config = dict(
    hidden_size=192,
    hidden_act='swiglu',
    moe_layers=[0, 1, 2, 3, 4, 5, 6, 7, 8],
    routed_scale=1.0,
    router_bias=True,
    vocab_size=15299,
    norm='layernorm',
    norm_eps=1e-05,
    optimizer='soap_variant',
    learning_rate=0.00349,
    beta1=0.95,
    max_grad_norm=1.0,
    train_tokens=416100000,
    max_steps=6706,
    dataset='wikipedia_en',
)
Below are experts of layer 3 (counted from 0) of a mixture-of-experts language model. Rows are named router (the router's row for the expert), gate (a neuron's input weights, with its number), up (a neuron's input weights, with its number), down (a neuron's output weights, with its number) and show model dimensions 0-191. Each number is 128 + 32 x the weight over its row's rms, rounded and kept within 0 to 255.
After each expert's rows: a language model's description of what the expert responds to. This comes from a sample of Wikipedia text that the model never trained on.

# expert 9
router [134 113 167 164  90 184  94 130 112 120 127  98  97 103 140 214 134 100 118 142 152 235 145 185 159 110 149 125 112 135  93  77  95 148 142 128 149 117 107 147  83 122 143 147 119 124 167 164 129  94 157 116 138 117  76 143 103 113 110 146 119 148  66 104 164 137 113 123 193 138 122 141 115 114 156 127 125  92 166 135 103 161 118 165 209 113 158 113 121 150  95 121 122 137  53 110 172 144 121 122 129 111  82 130 109 118 125 115 122 122 178  92 131 180 128 101 155 106 150  58 115 125 117 102 204  90  87 102 107  78 102 130 127 126 114 103 120 163  87 119 196 132 109 100 124 124 165 156 166 153 168 163  79 107 173 102 161 156 171 149 134 161 131 137 104  44 165 116 226 115  78 147 132 139 146 110  64 206 141  41 145 108  87 109 126 128 128 129 160 146 130 119]
gate0 [114 144 159  63 161 138 164 138  83 137  92 173 166 104 131 159  60 175 176  91 175 127 150 146  94 108 116 154  73 101 171 102 111 100  58  81  67 144 145 205 116  79 148 117 124 139 138 142 120  97 102  92 114  77 126 143 123 167 134 158 109 144  96 151 219 134 100 177 157 152 126 105 103 132 115 135  88 161 108 111 122  85 106 154 133 109 146  87 145 133 146 128 114 134  37 111 136 103 206 115 166 144 147 123 145 100 115 178 146 126 120 151  94 124  85 106 123  67  90  93 113 203 103  89 176 133  84 135 160 125 176 133 130 118 172 164 143  92 134  72 155  64 123 178  81 168 133 125 148 150 119 133 172 143 161 151 116 126 105  69 100 106 132 126 133 125 157 104 137 142 116 185 109  67 120 116 192 135 123  95 101 110 115 101 131 169 169 110  99 157 164 110]
up0 [120 109 163 104 162 112 123 143  84 139 163 106 155 108 118 174  95 182 123 154 161 170 171  87  96 173  63 135 172 101 102  63 193 163 126 158 160 146 119 118 162 102 113 120 113 165  99 161 127 139 117  90 108 157 114 138 102 107 143  98 114 115 129 170 145 130  69 146 101 124 137 134 165 141 102 114 147 197 120 104 142  75 180 126 120 141  89 141  89 131 201 128  76 124 144 134 167  67 119 157 107 143 148 121 170 197 105 133 126 142 150  91 113 109 175 138  61 120 126 172  83 125 135 193  95 106 141 163 139 145  81 138 126  81 146 187  84 132  98 209 125 117  88 156 138 114 147  99  71 230 154 114 114 137  92 161 122 146 108 123 154 171  62 103  95 121 134 119 195 129 158 155  93 212  66  94 127 166 127  99 139 107 111 149 119 136 122 126 136 125 105 136]
down0 [139 125 108  52 113  94 160  94 132 162  92  75 119 130 120 163 115 128 115 127 121 154 149 136 162 177 139 121 132 113 168 156 127 122 168 150 133 138 148 123 161 119  51 123  93 153 101 147 135  64 137 122 176 100  84 189 101 102 170  88 135 113 134  95 117 171  81  77 114 130  69 149 148 158 105 163 112  74 185 130 132  73 114  95 129 169  86 125  78  98 112 151 156 134 108 195  90 102 168 164 113 149 171 171 115 181 135 179 170 137 186 122 102 134 215 128 152 138  72  95 145 176 124 167  99 160 159 146  98 139  73  68 143  99 101 140 116  74 116 109 149 131 129  93  73 140  89 173  76 112 143 129  99  86 106 116 191 159  94 115  72 135  91 153 125 125 155 145 153  90 187 125 173 199 114 147 187 118 155 109 147 115 146 161 121 129 136 108 119 105 119 134]
Table pipes, ly endings. Pipe cells in wiki tables and years or numbers after from or to, plus the ly piece in rely and comply, and not.

# expert 4
router [118 137 151 173  98 117  94 155 110 142 116 107 112 111 117 201 134  96 112 104 173 208 120 171 157  93 152 119 142 105  44 115  77 170 146 123  86 139  88 141 105 136 162 151 136 142 144 144 120 105 136 166 121 125 105 126  68 114  95 126 112 109 115 105 153 119 136 121 160 167 132 140 161 142 155 125 119 107 186 152 122 195 141 148 210 135 115  95 143 152  29 157 121 110  99 175 175 123 123 116 112 133 144 141 104  85 120 138 114 138 207  64 125 137 123 125 169 143 151  80 132  98 109 118 148 117  53 128 159 139 112 168 134 117 126 102 162 100 148 131 206 144  91 133 128 128 160 122 135 160 153 158  97 126 117  88 112 137 144 127 136 183 162 139  90  49 157  65 179  98  55 153 123 175 162 125  44 167 160  71 163 124 110 103  81 121 140  72 140 154 104  99]
gate0 [155 128 146 127 167  96 158 159 160 141 118 171 142  58  56  66 115 141 177 171 138 154 145 117 164 133 113 182 153  71 172  97 163 156 100 116 150 194 153 123 143 168 110 124 131 130 149 101  65  92  89  76  98 108  95 122 156 154 107 120  68 133 103 118 208 121 101 187 121 143 176 137 102 110 177 138 124 122 170  92 162 192 163 106 192 140 135 140  75 135 152 142  81 119 149 160  98  83 104  70 159 162 140 163 118 137 144 146 123  61 136 130 177 120  90  81 146 167 108 137 107 148 174  72 173 112 145 147  48  94 135 158  82 117 134 137 127 126 115 162 122  84 102  86  84 140 144  88 150 181 140 100  70 163 135 150 138 135 197 145 121  96 158 131 142 142 120 133 138 132 153 111  97 132 150 125 137 176  56 128 156 146  92 106 111 136  99 101 122 168 158 120]
up0 [123 166  99 151  43 154 141 145 192  95 157 105  83 139 112 127 185 115  55 148 108 108  92 102 110  89 141  77  93 104 119 148 163 103 121  93 209 100 145  93 119  77 187  94 160 150 129 204 199 109 113 165 145 132 153 126 154  88 164  94 178 138 140 145  75  94 160 129 153 131 153 158 184  82  88 143 123 124 100 135 115 141 119 162  90  86 143 144 120 154 146  71 187 124 145 115 116 147 102 187 156 133 190  89 182 152  87 167  91 167 116 174 118 132 113 174 132 168 110 113 150  83 150 160  95 133 100 145 146  91 112 125  80 120 116  87  99 115 131  75  81 157 133 123 144 134  99 130 143  69 123 110 127  77 152  84 153  89 125 136 155 107 142 126  99 104 132 122 115 141 101 139 122 114  99 106 110 111 176 109 134 162  99 145 157 126  75 135 157 134 118  17]
down0 [202 122 144 200 173 153 181 170 177  97  86 125 107 124 114  86 114 160 135  92 104 133 121  86 110 115 139 182 103  95 132 152 115 149  98 176 116 121 119 127 160  97 156 162  95 142 123 189 217 134 105 112 167 102 139 148 121  99 163 125 149 136 123 187 142 165 108 154  92 198 149 159 108 146 115 144 151 107 115 116 117 150 163  85 166 134 146 138  91 160 136 122 141 110 165 129 134 156 124 135 118 154  97 134 183 153  86  83 104 207 190 113  90 127 141 141 138 156 145 159 138 109 134  95 175 169 147 102  64  58 151 114  76 136 116 115  92 101 104  92 140 150 145 157 120 140 113 109 125 182 135 150  96 158 121  89 152 182 125 187 187 111 165 109 157 112 154 117 124 116  90 110 132  77  95 196 121 167 130  84 144 139 108 190 108  58  90 164 145 208 113  95]
Table pipes and brackets. Table cell separators, opening parentheses and the following words, plus first pieces of nouns such as inter-, car, contract, book.

# expert 1
router [131 129 165 144  99  62 132 139 114 104 172 177 143  80 104 147  65 102 128 125 167 167 141 111 127 135 100 124 121  84 168  95 139 103 117 128 209 129  92 172  98 176 157 190 172 127  94  96 113 113  94  53 130 113  67 110  56 153 109 142 106 142  40 155 128  89 193 107 182 149 132 117 111  90 102 109 146 135 173 135 130 155 171 183 133 115  91 112 120 154  95  99 121 132 142 154 146 107 140 162  90 118 142 137  84  69 183  97 105 137 171  91 122 173 121 128 135 151 165 110  97 135 160 152 113 156 134  51 141 127 110 199 134 116 121 104 205 134 113 132 138 132  99 131 121 149 116 163 134 165 147 113 172 140 148 106 194 128 160 140 155 140 132 156 104  39 122  91 182 115  95 193 148 102 160 129 109 192 119  73 165 118 130 148 125 104 165 110 146 150 116 132]
gate0 [ 84 172 134 152 136  92 122  73 143 152 162 166 171 124 138 132  92 176 109  93 104  81  63 132  87 131 133 135  92  80 229 169 201 101 128 210 117 182 122 112 166 143 140 148  90 166 124 136  86 155 122 118  97 118  94 159 140 151 119 116 117 135 124 110 127 103 188 105 186  91 150 144 165 129 126  89 163 134 175 189 133 156 147 115 156  86 119 121 167 186 120 129 134 115 116  97 158 103 146 144 133 171 156 146  95 112 129 124 130  69 170  70  92 118 127  86  78 171  59 143 107 132 128  98  94 108 126  97  93 141 140 180  87 112 113 146  96 160 108 103 160  43 191 124 160 136  74  49 159 121  99 145 172  68 127  65 172 134 171 131  95 141 118 143 127 163 130 141  95 117 122 132 137 100  97 102 130  66 105 118 146 109 134 124 118 144 121 127 120 139 164 158]
up0 [104 149 100 157 183 141 211 187 152 157 149 141 125 143  87 156 146 148 130  65 133 102 104 178  72 134  73 111  98  89 136 120 145  92  86 135  85 143  76  62  99 118 122 173 126  86 127 130  86  63 156 162 119 126 152 132 109 127 133 137 148 169 106 158  64 144 131 128 177 107  99 159  89 126  88 143 172 174 139 174 161 106 139 108 116 105 182 160 130  96 128 130  79 127 126 151 120  91 159 133  82  97  97 115 103 115 159 179 145 100 101  77 132 100  35 116 139 179 146 204 145 137 190  96 149 140 123 174 157  85  87 121 144 177 111 143 174 154 132  91  97 135 134 115 128 158 104 104  84 135  66  85 185 111 120 123 148 170 120 178 120 170 103 166  87 113 135 105 107 181 117 142 166 119 121 144 139 147 191 143 157 111 128 120 109 176 157  66 131 130  96 142]
down0 [123 181 159 125 144  72 118 119 122 174  66 135 113  99 131 121 108 140 150  93  91 174 139 131 120 107 190 111 146 136 131 123 135 116 166  72 139 155 112 149 106 102 122 135 184 126 152  84 144  92 187  63 161  87 151 183  96 113 137 158 160 153 114  83 139 173 167 101 160 116 154 129 136 123 131 114 118  91 104 134 144 128  94  88 124  92 159 138 138 118 147 110 105 105 162 136 161 120 123 137 111 119 166  97 141 137 179 116 115 117 140 155  33 120 146 170  97 189 119 208 142  77 111  82 183 173 125 158 184 161 136 131 119 124 154  76 177 121  91 149 169 111 144 162 144 179 109 170  71 109 126  59 138  78 163  87 118 157 160 176 138  97 146 145 122 178 187 102 142 144 140 158 129 172 128 124 190 153  77 122 141 182 185 121  93 102 133 140 186 203 172 149]
Articles and word endings. Articles and determiners like the, a, an, plus past-participle endings and common words after was or of: Decommissioned, released, known.

# expert 10
router [ 83 172  76 131 163 152 204 137 149 103 109 140 148 160  83 136  84 129 179  99 122  64 142 100 143 109 129 149 138 145 185 197 167  87 106  70 111 112 130 148 148  79 123 126 101 113 158  92 120  88 119 139 161 128 171 125 167 113 138 131 130 156 167 105 104 131 111 194  83 108 179 113  96 118 112 163 123 113 153 114 103  80 106 108 124 138 155 152 145 115 195 156 126 140 124  95  91 129 131 128 164 148 148  97 139 119 162 129 130 110  39 198 164 162 158 162  69 105 105 131 133 169 136 159 118 161 159 153 146 110 203  78 119 107 143 120  65  69 121  99 116  81 142 173 107 172  68 106  93  91 104 144  99 114 137 127 149 135  89 104 107 129  98  91 106 142 121 142  95 141 215 105 142 153 144 163 178  81  72 131 133 186 139 158 123 114 131 127 117 121 224 144]
gate0 [113 108 138 138 124 106 146 101 165 139 184 166 181 107  84 149  78  96  80 115  81 158 158 140  64 133 201 138 114 111  98 134 104 131 122  61 127 123 123 167 104 147 132  78  92 171 107  83  97 119 109 161 104 131 143  81 110 155  75 111 115  93 136 186  86  94 104 133 202  83 131 142 118 159  89 165 126 100 107 143 185 146 155 194 145 121 139 121 140 111 144 115 118 108  68 137 111 125 169  91 116 166 134 120 167 108 141 158 128  97  75 151 109 131 152 172 113 137  93 127 191 137 122  87  94 179 108  84 117 131 154 121 103  89 209 103  63 129 134 127 115 125 108 158 148 131 141 189 140 141 136 161  88  75 175 141 110 118 145 170 142 143 192 141 127 143  98 112  94 115 139  71 118  90 179 171  85  99 102 168  94  98 112  51 138 105  90 119  86  88 164  65]
up0 [ 83 142  83 145 173 131 103 138 153 137 133  55 113 164 127 120 112 158 176 112 196  87 100 102 122  58 163 157  99 116 161 160 149 161  99 115  61 115  90 109 153 186  86 124 118 112 108 175 177 109  69 153 114 134 177 166 135 147  40 135 107 109 115  72 133 138 123 129  93 107 127 139 122 146 131  90 102  88 179 122 122 120  81 113 118 134  89 131 126 148 211  86  94 144 127 137 125 137 118  78  66  98 137 144 116 100  70  70 111 154 151  96 142  88 154 122 159 147 124 123 164 141 136  86 143 122 113 167  99 154 122 167 147 123 136 128 171 125 109  93 154 120 139 140 138 149 137  41  80 136 141  79  68 136 102 178 122 172 105  68 103 165 129 108 146 116 149 136 105 149 147 150 128 111  52 111 159 141  98  58 157 146 125 131 178 167 135  76 191  92 175 142]
down0 [135 127 125 184 149 111 134  91 167 130 141 140 126 158 155 110 141 130 130 144 137 201 115 153  67 145 206 143 130  99 142 134 165 153  99 119 165  95 173 159 138 141 144 147 127 161 125  64 153 118 170 109 130 157 139 108 155 156 158 107 106  85 115 161  92  83  70 118 156 164  94  91 127 151 104 117  94 153 125 154 107 122  98  67 100 152 147 132 123  84  68 141 118 102 123  74  71 137 168 113 143 131 112 104 115 167 131 143 183  67 131 125 149 185 108 100 160 136 141 198 171 137 117 124 178 160 114  83  87 176 156 155 146 115 138  81 188 151  99  85 117 132 121 138 141 155  81 163 123 163  91 185  76 121  66 158 136 194 132  75 117 147 161 134 126 144 116  69 103 121 135 206 140 153 154  61  85 187 108 133 165 132 105 167 131  78 107 149  88 112 165  58]
Table and heading markup. Pipes starting table rows and "==" heading markers right after a line break, as in "==Films==" and "| Party |".

# expert 14
router [172 163  66 150 134 129 112 120 128 138 127 148 147 127 138 169 102 121  90 172 122 139  75 143 141 207 186 145 128 129 126 205 136  97 142 162 112 122 145 153 113 199 165 162  71 145  98 174 161 152  95 103 123 130 160  89 114  89  72 134 141 174 161 138 128  77 101  80 194 110 130 132 144 124 199  26 141 135 122 147 121 157 120 139 176 170  86 107 146  92 112 111 127  83  98 121 101 168 136 177 126 109 129 102 128  88 125 196 141 126 117  72 135 118 134 125 129  79 147  81 103 161 138  88  81 189 132 105 118 163 110 169 123  95 108 133 124  80 107 133 115 140 124 122 120 147 136  54 135 115 129 125 146 119  84 123 147 172 135 114  45  93 115 107 204 163 146 146 127 158 145  83  89 124 150 101  85 106 136  57 157 148 134 101 128 179  81 114 192 103 149 142]
gate0 [132  91 117  66  87 144 105  97 122 101 119  66 105 150  93  96 164 144 113 105 164  75 134 145 121 126 170 204 117 168 189  81 152  91 118 131 208 140 188 148 124 129 120 123 163 128 130 165 102  99 160  98 173 142 122  70 137  74 116 152 135 160 114  97 142 125 130 123  85 134 107 144 155  90 131  95 150 193 150  94 131  89 112 104 159 107 111  88 130 176 100  35 126 109 126 151 143 110 132 139 125  93 147 153 144 127 113 137 125 169 180 129 187 134  87 191 147 113 133 126 147 143 176 122  56 121 118 128 113 161 186 110  92  92 105 135 108 125 101  48  79 140  90 163 112 160 146  95 131  70 150 163  92 173 114 179 134 125 115 145  57 114 179  95 138 103  98 155  89  65 148 120 155 144  96 110 178 106 181 124 118 173  77 131  97 165 107 138 118 125 177 120]
up0 [ 95 117 136 147 109 113 156  95 137 121 127 174 136 132 157 103 173 107 120  92 134 135 120 142 106  89  52 141 171 196 146 135 144  97 121 125 167 162  97 103 104 111 183 118 103 126  86 105 128 109 110 170 129 163  89 173 169 143 133 160 169 105 152 160 174 120 128 171  70 100 174 138 169 131 121 177 154 170 107  96  59 138 184 162 115 128 139  87 132 174 108 208  62 179 117  97 136 111 118  94 139 125 124 115 127 135 133 188 184 163  99 156  80 133 193  89  21 133 117 109 135 143 109 131 105 123 120 101 100 163 115  94 134  97 167  96 127 156 130 146 162 129  90  91 164 118 142 168 137 101 194 129  81  95 143 184  83 165 125 162 116 100 144  99 146 141 127 119 122  88 101 129 141  74 119 155 156 170 225  99 166 124 132 183 131 115 174 138 138  95 140 170]
down0 [175 137 125 158  88 112 104  99 144 144 102 145 155  61 176 100  80 142 138 108 114 145 122 129 135 169 123 108 172 170 105  74 144 162 100 129 154  89 116 131 146 107 118 193  93  97 172 105 168 160 187 188  72 113 152 147 203 118 137 178 156  85  77 106 165 126 155 130 117  79 128 153 105  88 169 159 152 121 157 156 131 128 157 158 156 100 102 133 139  97 144 139 100 141 109  73  99 130 165 161 159 112 159 133  84 128 113 159 106  95 136 125 142 146 111 143 140 129  99  88 192 151 208 148  36 113 104 189 121 128  89  59 140 148 156 136 124 176 125 125 172 114 147 115  90 142 138 102  74 119 129  42 156 153 133 118  99 186 152 113 136 117 154 152  80 111 115  68  74 161 141 155 109 104 120  70 134 151 111 176 160 111 121 113 220 107 108 111 145 108 147 107]
Hyphens and inner syllables. Hyphens in compounds like self-driving and Jean-Luc, and inner syllables like Canberra, liberazione; also "American", "Republican".

# expert 0
router [173  56 112 148  74 157 164 100 129 138 141  86  98 135 136  93  94 125 122 136 110 118 119 177 134 124 107 127 163  58 115 129 162 101 132 161 175 124 142 182 139 114 100 104 113 159  84 128  70 152 109 144 143 110 153 134 101 164  74 129 136  43 146 104 108 180 142 106 145 184  76  95 188 118 166 124 143 160  61 109 155 181 140 113 122 146 150  64 155 183  39 123 131  86 203  61 158  73 140 140 154 117 137 117  99 119  82 200 130 122  70 139 147 158 139 127 111  90 137 101 141 116 129 127 184 135 135 134  73 143 111 171 131 125 124 165 114 119 150 122 131 134  90  88 134  94 169  92 163 129  89 109  75 132 175 109 144  96 159 117 175 140 127 191 107 112 109  88 141 139  71  99  86 128 115 114 135 175 142 103 145 118 189 158 172 115 173 176 130 136 112 126]
gate0 [ 92  88  98 127 111 103 105 103 131 166 132 111 149 139 111 135 176 126  79 136 187  89 160 133 140 167  98 142 139  54 145 128  66 143 128 120  71 107  92 172 112  89 156 125 139 131 113  97 116 122 152  97 167 130 127 186 111 147  76  76 125 119 105 165 115 121  97 131 107 164 120 139 115  93  98 145 174 118  86  91 134 108 158 141 113 106  52 126 112 175 126 108 131  79 127  87 134  96 134 107 111 115 173 117  80 145  47 156  75 107 156 161 112 164 159 132 128 137 113 195 149  64 164 135 141 135 165 164  87 109 166 138 118 149 143 117 158 110 150  85 123 190 181 161 203  87 141 139 143 138  93 162  80 114 167 112  90 150 153 133 154 221 125 159 121 147 138 113 169 169 138  79  82 140 145 160  95 148  65 132 181 143 142 124 174  88 177  86 108  78 135  59]
up0 [154 132 175 113 142 135 129 149  92 119 149 127 149 122 130 121 129 167 127 173  97 128 164 188 131 120  79  88 168 149 163  94 148 140 122 138 108 102 220 128 118 171 127 122  94 123 105 178 110 109  96 123 159 154 156 155  95 143 152 122 156  82 161 187 134  76 151 160 185 116 190 232  93 143 138 139 123 103  57 117  92  91 146 180 100 152 177 134 186 150 144 187 160 192 146 151  30 101 110 127 144 116  89 120 160  69 104  89 111 139  94 136 145 110 136 131 113 146 140 121  68 115 123  76 150  94 144  89 179 130  94  77 152  94 120 109 124  96 130 113 146 113 100 170 113 116 148 118 158 120 131 124 100 105 118 101 115  94 183  95 120  79 116 111 133 138 122 148  68 120 112 208 140  97 178  97 141 125 138 164 124 113 111 137 195 170 148 109  56 156 119  92]
down0 [115 132  89 101 142 136 132  63 107  81  55  94 101 156  95 173 144  79 129 116  95 141 112 115 147 135  79 125 101 146  89 104 187 125 135 116  85 105  83  97 136 140 147 175 147  87 110 114 136 176 111  82 112 185 134 191 140 126 102 109 134 151  74 135 135 117  74 105 175 138 151 122 102  76  62 161 184 159 142 178 121  85 102 133 133 163  80 118  56 133 103 155 140  98  93 146 146 183 101 109 134 104 125 125 131  92  98  64  96 119  87 120 141 113 115 161 158 129 124 196 112 159 172  95 120 158  97  72  83 148  58  84  99  92 157 133 135 121 114 150 146 126 128 105 172 156 151 154 123 126 136 149  83 114 151 115  72 110 134 132 157 171 129 109 114 120 171 126 136 153 122  69 105 175 134 146 167 104 100 118 167 148  90 120  97 170 135  53 177 147  42  69]
Sentence-ending punctuation. Full stops, closing quotes and parentheses that end sentences, and abbreviation periods in initials, such as "L.", "U.S.", "a.k.a."

# expert 11
router [144 189  95 144  89 126  97  87 100 123 131  74 146 108 102 128  90 186 117 116 196  96 146 169  76 194 179 112 123 118  52 147 163 147 121 126 129 101 147  88 140 134  91 108 155  79 133 115 129 190 100 131 108 124 182 128 180 110 104 168 142 144 101 118 106 129 123 123 103 137 169 171 171 141 105 100 169 115 110 138 168 136 112 113 249 105 139 150 130 143 130  74 138 140 213 146 144  90 101  84 156 140  96 133 142 112 119  85 129 117 125 125 108 133 134  89 123 185 103 110 133 142 139 146 127 124 107 123 133 119  86  83 111 127 155 108 168 152 141 106 129 151 136 101 159 117 207 180  89 184 177 145 165 135 135 137  45 118 115 170 127  56 116  19 130 142 147  87  69 129 115 118 160 167 100 163 151 120 100 115 105 143 148 117  73 150 141 125 119 109 107 161]
gate0 [123  55  86 135 133 111 117 119 170 165 111 125 126 150 139 123 147 167  89  88 123 126 147 169 114 137 126  80  60 105 125  96 148 142 137 147 165  57  72 171 132 103 124  93 105 107 119 160 193 114 162 158  78 113 118 167 182 155 113  92  93  92 181 157  95 129 103 114 146 127 121 152 127 110 114 111 158 136 119 140  80 128 132 163 144 128  79 124 198 136 100 156  81 146 163 182 130 102 117 203 133 126 168 142 154 135 114  62 158 141  85  84  96 144 161  75 102 123  87 147 133  59 117 144 167 159 157 100 200 100 142  90 109 103 164 188  83 140 165 127 170 109  95 128 146  99 168 171 110 207 148 160 137  86 195 102 135 144 117 143 145  80 130 124 121 135 112 130 136  63 156 116 149  97 149  98  49 120 146 136 176 161  74 109 165 182 140 142 156 142 120 145]
up0 [182 136 112  75 176 126 189 101 167 110 144 146 150  91 134 180 135 178 166 152 156 134 176 183 134  78  37 101 198 108  99  74 128 114 129 180 193 124  88 136 161  79 160 124 138 176 144 111 128 146  86  99 190  79 120 135 113 170 114 160 140  80 128 101 134 102 121 111 146 111 116 167 114 100 132  77 108 123 126 136 179  81 124 156 138 153 101 123 118 138 201  89 153 176 139 167 140 130 134  77 149 133 164 129 152 147 118 183 127 124 144 175 150 136 179 111 190 142 137  97 148 217  95  76 112 129 173 119 177 109 108  91 186 135 144 176 119 125 156  45 115 178 161 116 140 172 135 132 107 138 107 113 161 131 145 126 133 123 143  78 126 140 106 105  93 128  89 111 139 169 125 126 136  82 134  78  86  90 115 113 134 122 131 122 145 135 172  81 171 154  96  97]
down0 [134 157 159  96 194 125 184  81 143 122 156  98 125 138  72 127 149 159 176 160 147 179  60  74 130 101  96 141 135 173 166 126  97 102 128 132 163 145 133 187 128 133  74 102  82  66 111  92 140 184 116 151  91 173 173  95 134 158 106 143 115 166  32  99 109 105 130  93 129 172 177 114  89  86 168 111 178 113 139 154 108 124 169 131 112 108 132  57 197 143  83  85 102 105 120 157  86 156 121 113 136 105 130 132  74 114 136 135 136 137  82 174 104 133 144 175 133 126 142 123 141 112 119 116 145 136 118 183  96  93 144  98 133 136 143 109 144  96 147 144 139 134 102 119 124 116 152  84 101 112 181 115 104 150  91  74 109 119 110  96  93 139 148 200 162 147 158 128 102 153 180 153  90 148 118  68 138 178 147 141 104  93 108 217  71 151  98 181 160 133 169 121]
Prepositions. Prepositions and to after a verb or noun, opening a phrase before the or a: of, in, to, for, as, by.

# expert 15
router [139  74 167  84 121  91  80  94 102 129 107  96 126 141 175 112 190 168 136 138 133 156 133 108  61 157 114 113  67 133 134  70 140 181 128 155 141 166 118  69  99 102  74 116 167 172 139 150 161 179 113  97  91 134 109 168 182 117 146  79 165 123 106 179 139 152 179 127  96 165 146 116 187 143  64 142 155  75 128 125 144  95 127 104  87 108  98 131 114 103 154 150 156  92 141 118 144 155  90 108 136 145  80 169 176 204  43 146 137 139 148 138  88  45 112  82 149 174  71 130 156  93 146 139 128 103 142 151  92 115 132 121 141 159 107 202 181 184 156 135 147  91 136 119 143 118 140 166 113 118 135 126 151 142 145 201  71  64 126 167 158 133 140 107 104 138 125 152 101 109 114 157 132 114  99 102 138  92 124 170  81 121 129  99 123  85 117 165 107 139  81 116]
gate0 [150 136 147 141 115  98 172 133 154 114 160 118  77  76 140 205  85  89  75 122 160 202  53  55 182 103 117 110 156 189 172 140  98  66 147 135 122 119  82 124 141 166 150  92 170 163  93 128 126 142 147  99 116 175 116 103 199 162 144  71 118 108 197 123 178 127 139 143 104 142 154 122  81 120 128 149 131 101 141 169  80 177 173 137 138 169 176 104 137 154  95 134  99 134 125 155 120 151  41 139 157 151  88 119 106 129 145 125  87 153 121 112 137 115 112 169 110 162  92 179 134 165 108 171 193 136 166 134 136 120 164 111 117 102 161 140 105 162  88  93 101  93 149  94 142 113 118 138 106 109  99 150 143 177 112 154 171 169 156 150 100 143 103  88 136 110 116 157 158  84 160 102 107 129 136 209 120 142 102 127 131 180  98 177 121  78 129 105 145  81 129 173]
up0 [120  94 122 125 135 123 181  91 162 113 145  88 103 100 108 175  97 168 102  86 129 123 142  85 152 151 187  98 175 159 109  62 139  75 157 136 181 118 131 114 152 141 108  73  80  87 130 184 187 127  88 157 183 181 127 129  81 149 159  67 160 182 188 153  87 122 154 125 103 111 107  87 121 128  92  70  96 139 101 152 108 146 143 181 185 185 154 148  81 150 179 137 142  81 148 125 153 124 161 201 163 111 133 173 127 149 124 117 122  91 145  77  94 149 131  92  98 149 198 143 166 128  89 166 106 118 143  83 154 113 124  46 137 132  66 145 127 146 104 120 136 127 101  98 151 180 162 149 155 130 100 148  77  68 106 124 114  90 130 109 105 146 124  93 133 196 152 109 146 117 156 157 107 126 111  88 109 129  72 164 131 154  89 184 146 143 109 134 151 127 132 132]
down0 [173  78 153 126 111 195 116 113 119 146 107  78 157 106 104 125 156 149 117 134  77 100 112 107  98 159 117 141 135 140 161 142  69 175 148 126  96  84 185 142 116  96 156 202  76 146 166 149 136 151 141 181 158 116  98  90 147  96 134 123 132 175 123  89 125 176 121 121 130 147 160  94 169 130  93 126 133 158 127 134  96 143 129 100 113  93 110 103 163 117  96 115 153 117  99  82 167 154 122 170 123 104 141 153 124 116 120 120 104  46 108 109 188  87 170  65 137 196  95 120 101 111  73 103  47 138 127 141 111 151  99 129 118 103 152 104 140 111 101 184 144 122 129 172 106 136 205 154 117 131 143 140 165 186 152  80 188 130 130 146 146 121 122  79 138 206 135 171  87 125 118 152 114  99 101 166  43 161 132  77 160 228 153 172 113 105 147 123 167 133 134 148]
Word starts after capitals. Second piece of capitalized names after a first capital letter, such as F-re-eland, B-ex-hill, Cass-idy, plus city and month names: London, Paris, June.

# expert 8
router [180 136 120 133 114 156 111 151  83 156 124 137 155  72  87 158 159 133 161  47 170 152 125  94 126 121 130 121 115 114 114  85 159 190 102 161 109 128  86  98 145 139 180  78 180 131 140 103 150 121 147  96 168 171 127  89  55 149  84 134  78  67 109 151 155  87 166 123 189  94  84 124 117  52 119 187 130 157 183 124 148 175 155 158 187  96  73 155 106 128  90 124 132 167  81 185 107 151 135 141 109 129 168 154 111 140 121 110 114 158 192  89 142 192 113 111 147  81 116 165 142 118 103 116 169 146  63  90 145 140 105 210 124 145 131 106 125 107 114 136 149 184 103 114 113  86  99 174 118 143 122 157 121  98 193 120 105 131 181  92 158 151 151 104  99 140 133 105 168 141 112 109 142  90 192 121  83 153 138 118 155 112 133 106 128 180 128 140  79 150 101 133]
gate0 [122 121 142 106  53 116 141 136  73 135  68 108 154  85  48 100 111 112 108 124 111  98  91 122 127  75 137 145 141 132 114 130 162 122  82  94 138 181 125 176 115 155 133 117 182 145  88 147 100  86 117 107 139 123 143 171 137 193 114 154 118  68 121 119 155 147 109 183 122  91 108 112 165 139 111 136 101 140 101 142 162  89 142 116  84 113 103 113 145 116 105 152  77  94  95 101 155  94 128  61 137 170 164 104 197 170  79 114 146 165 155 141 125 144 101 113 122 115 108 140 142 116 128 155 136 145 127 153 158 190  95 117  57 186 133 170 152 162 134  41 125  97 144 123 134 134 127 115 153 154  75  65  83  99 165 132 178  84 114 154  81 151 164  85 132 143 180 116  72 107 143 181 102 201 199 142 129 146 119 147 156 153 134 155 197 152 154 130 150 156 136 198]
up0 [109 107 138  92  88 148 125  92 104  92 125  78 125 121 131 141 161 145 140 126 121  97 166 219 186 100  93 179  80 131 154 182  92 155 120 187 147 161 106 140  91 100  71 176 143 132 130 144  69 111  99  74  84 123 127  92 121  95 114 121 105 118 130 153  90 161 120  88 119 154  13 162 106 194 128 150 119 140 107  93 153  75 178 125 134 160 137  76 137 128 147 124 155 154 111 146 118 124 133  65  65 161 118  93 110 134 133 136 163 127  65 120  97 106 102 137 115  51 123 169 126 115 140 204  73 111  65 141  74 164 102 133 112  87 117 156  82 146  98 148 142 136 133 114 151 107 136 148 195 108 107 148 105 177  70 146 110  83 174  84 166 149 132 139 103 177 153  87 126  91 140 151 137 127 103 162 142 108 106 114 149 161 159 119 141 173 117 126 115 155 158  99]
down0 [ 89 119 144 158 150 140  87  82 147 111 102 152 210 142  75 172 163 174 171 113 105 159 198 101 146 123 107 154  74 152  92 180 104 112 153 132 113 153 106 144 140  60  92 154 119  99 186 158 108  76 108  49 102 195 105 172 188 116  60 123 142 151 124 158 132 110 101  99  83 152 147 133 167 136  85 129 134 163  92 135 131 113  86  85 167 108 123 160 127 121  66 202 145 108 132 153  87 121  99 108 119 118  65 128 129 148 108 134 177 155 114 161 142 114 131 140  95 123 115  86 134 137  90 118 103 151  73 139  90 161 126 126 136  79 156 136 152 122 117  68  91  90 142 132 166 159 151 191 133  98  34 151 120 154 140 114  80  87 159 106 129 161 120 123 108 142 131 159 167 106 115 118 100 147 108  72  69 160 170 140 175 140  97 160 152  98 101 156 136 105 151 127]
Mid-word letters and digits. Single letters and middle pieces of foreign names and long numbers, such as Kaimakis, Fugelmo, 1,212,791; also "and".